Below are experts of layer 2 (counted from 0) of a mixture-of-experts language model. Rows are named router (the router's row for the expert), up (a neuron's input weights, with its number), down (a neuron's output weights, with its number) and show model dimensions 0-127. Each number is 128 + 32 x the weight over its row's rms, rounded and kept within 0 to 255. Numbers have three digits each.
Before each expert's rows: "gets" lists some tokens that make up at least twice as much of what it gets as of all text; "comes before" lists some tokens at least twice as common just after its tokens as in all text. This comes from a sample of Wikipedia text that the model never trained on. Tokens count by the router's weight.

# expert 28
gets: ".", " |", "==", "===", " ==", ")."
comes before: "\n", " The", " In", " He", " It", " "
router:148186168192141096069132106145173094124097131183073149147135130119151133145146060102155149155084126084091126112102179113135174117162110139127117094113136158107124121118140154128126172157103163188124157058138150171188123110145119068120143161132094135140102086136149091136146109189149098143126174138166074117098077089111110094135130145122102115086155155099142100178120081075099161134091
up0:059171130130127134150113125135123162134047077116099139117140167111080166098145114160137116147140130116110131141125069146118120085122120117114142088110025160122152130128161138079156135129091161127141135113109065099135255147149099162119147123109132072140085160141136094032150184158149142167128152115138123072163095159140135148132151168164124149121102163108111083124098181102113167143069
down0:139080116183143109147111125094154085117096160160109136108141226071137136101156116172169087114142150107099203110173147153155169116110148109117139120105157141083130120154122120019146148084143139170115109138086121150100107135116134189125082105055160164122134143147144144144137091110070129214095142111123086159145137196159110128139144170104124114157093161166166077099056093171164123148155

# expert 1
gets: ".", "\n", ")", ").", "\".", ".\""
comes before: "\n", " The", " In", " He", " It", " She"
router:085176133091111135151150154102168197176082075137132143125138141141106108147144126093133081104120167120093169132125144118166097113130160172091180208094069095081137119127133115104072102143093147154122136120104136150128115169104136148097130120097135152154116195157118146081057076113172082150137132055151119154157149099132167156135177121143146090095174176084165134096084103163170086176076
up0:094174109070199154167115132159140101123089160137145118216118124122101130142125140102062115150079179118137066154138126132092081154124124177124195092111107142150063153124145128191165122139102127120148135128110113070199126080148142112145152101136098056139083119144166138122154153179177118114135136119101158146117120132131064128140164110120097134158142128151065135089101154070137149147120
down0:167126114135133126182157101164125165119134166135175135111124132132170104087141139147141139104171143154081120108157092161168076162103089105092106186170091131134161143175152106124080117131119137113132135120120127097118132128132069123131129149022158123127094124150062143147098095113140155047133130086106125129128106091151157144132154073105168178064138116148164080110161151194131180160113

# expert 33
gets: " of", " for", " in", " by", " with", " to"
comes before: " the", " a", " his", " her", " its", " their"
router:150073089079133116093089079116121106181107127151118170106102139096152169139120107067084147100123099185099120093090173102116174126134136128151159094167109127071143170107164158128121145153089076127178134184138153174113085155141130138146123132142084149095095114090075174111100170089181142172106084169081080107188133189095143110114179124176169105135143107120157157109117071138070137086107
up0:136128155181139157143076102161093118093148150108080132195131118177104076176126137095085155146130218149144148109156114100089108185161125118147117133081163105106084108141172084183094124207207176204123051155084163180127154144086101143112139125150154124125180118111154159159124131128072128102081124118092074153154169117154093113093160113117158089196107128140098160145124135155169095205137
down0:140147142228104138176184176100136129150118125147116142184119111146137134133132116128105123055165169119064125095115130137120124135146107124120100146098200109115126154154067164117129142101111114164109109155116078106167177100188163138150156111107101211136082119145154112125076112059158143139100155143152163116135171140098136148109171072103130140103128146118126119134100072152155092144172

# expert 36
gets: ")", " 0", " ", " 1", "|", " It"
comes before: " |", ":", "==", ")", "---|---|---|---|", " =="
router:184072130121133082139103131102094095157167113112138218129162100158135036156143140111115155142081147153108165078082133109163096126200103097111165102166152169107167121131084131168071104186138114115155126151172118130114093114089145132102107133127139174151142140138151152151087074135123135114133136179094115132108125140123117130127157138100106134168146108141165176159173130139112090167161
up0:152122134106177145117130129109137128131110172193104040173142119149101144115174141101094095168089127133177091120129129143147116139108108160132191121079052188141077117135123115110154135172121159130130104060130161154159134140143129154144140119109097125133132128075226127118146138101157064129120079099092100153155166212093081113125135136153081089142165109157084108108094181059121162123087
down0:128117140185104154130154112104092134137138136117077144121118194084133141147136145098197079031088069104142106138087122097146124139156132146142102132140077072163145135079099187105132151138134126108149185166084136131165136101118146096147124089117146120089107082151060108064133158137157077131135142121138091135215130172168184067215155160171130072167121122085079100118130122117132130126070

# expert 41
gets: " |", "|", ";", "]", " game", " film"
comes before: "\n", " ", " 0", " 1", " 2", " 3"
router:114101128077242138129214128123134148093151135110051119105152122074165145141107123180151145108152150071167137104159142144099112113082191134181207102175144136097105174136138097139124153143109145048082135127040134164174104111170148154175162156183062153092130101082189075146139096118123179102084091120170127088085131080173170112099074128159111119083157088148150138194158099147139121129074
up0:068178129094138113109139154152148167137125087160125119181071174128074113139164203119092137175133099151130092080074089076109110175113092125098116137170065148153110093128122138133154081151084116135165104145158107073149146141166121115125094113131168109123023137115160081122192132138163106202116131109055138123153152149105050139140156198120093169153108125167105105048098133023153167147128
down0:112137100123184108109106104109144135166113113118139174169135156117049138092111134159127106090182104117129158121146168114158134189134123101100120119211115114164123182129168099116117126149132056092094164114106151078151119076170101124146144084116136192141171051135075179064127132160173158149130102090124074118105172172130143084084198112160115083093170116069164145130151080119159138133108

# expert 35
gets: " ", " 0", " 2", " 1", " D", "D"
comes before: " |", "·", " -", ";", "nd", "whose"
router:153108109139170133115097106126121094072103157101130174112138117150146082099177147166077166100135115131101141125165134124146087143155156104180113125127148135119155078148160116128128120194180091150068157126143129121121112105086123107134134142160142150124153168201148141178076139154126078162199142093141180122096089083139166075142111104083105233132096116134118174149112110090175171091203
up0:046157171118077139176146129130156114129093121168211114173161150169077174118100175134073157139146150126160130117138082097141085168081122097162097152086082113104123118069162196143149122123161137163127116141120112110115140134120087125165123134077032123175120164163172138179148137158135085236104112107140120113222137127100092155172174120103101109147116172100071115069094128154162080157106
down0:125136167143091150164127152079044185163111155130062156115073086126150161097151074055123154127107126141160111124114091154189138136125228170175147098153089128129182109119096106089142109124141136109164112087109122133125168075151108124143121121122092098145060146113081132099142113040125137127112164035148184086160147120141100151092198115118165161180121120129141135148130135170171120061220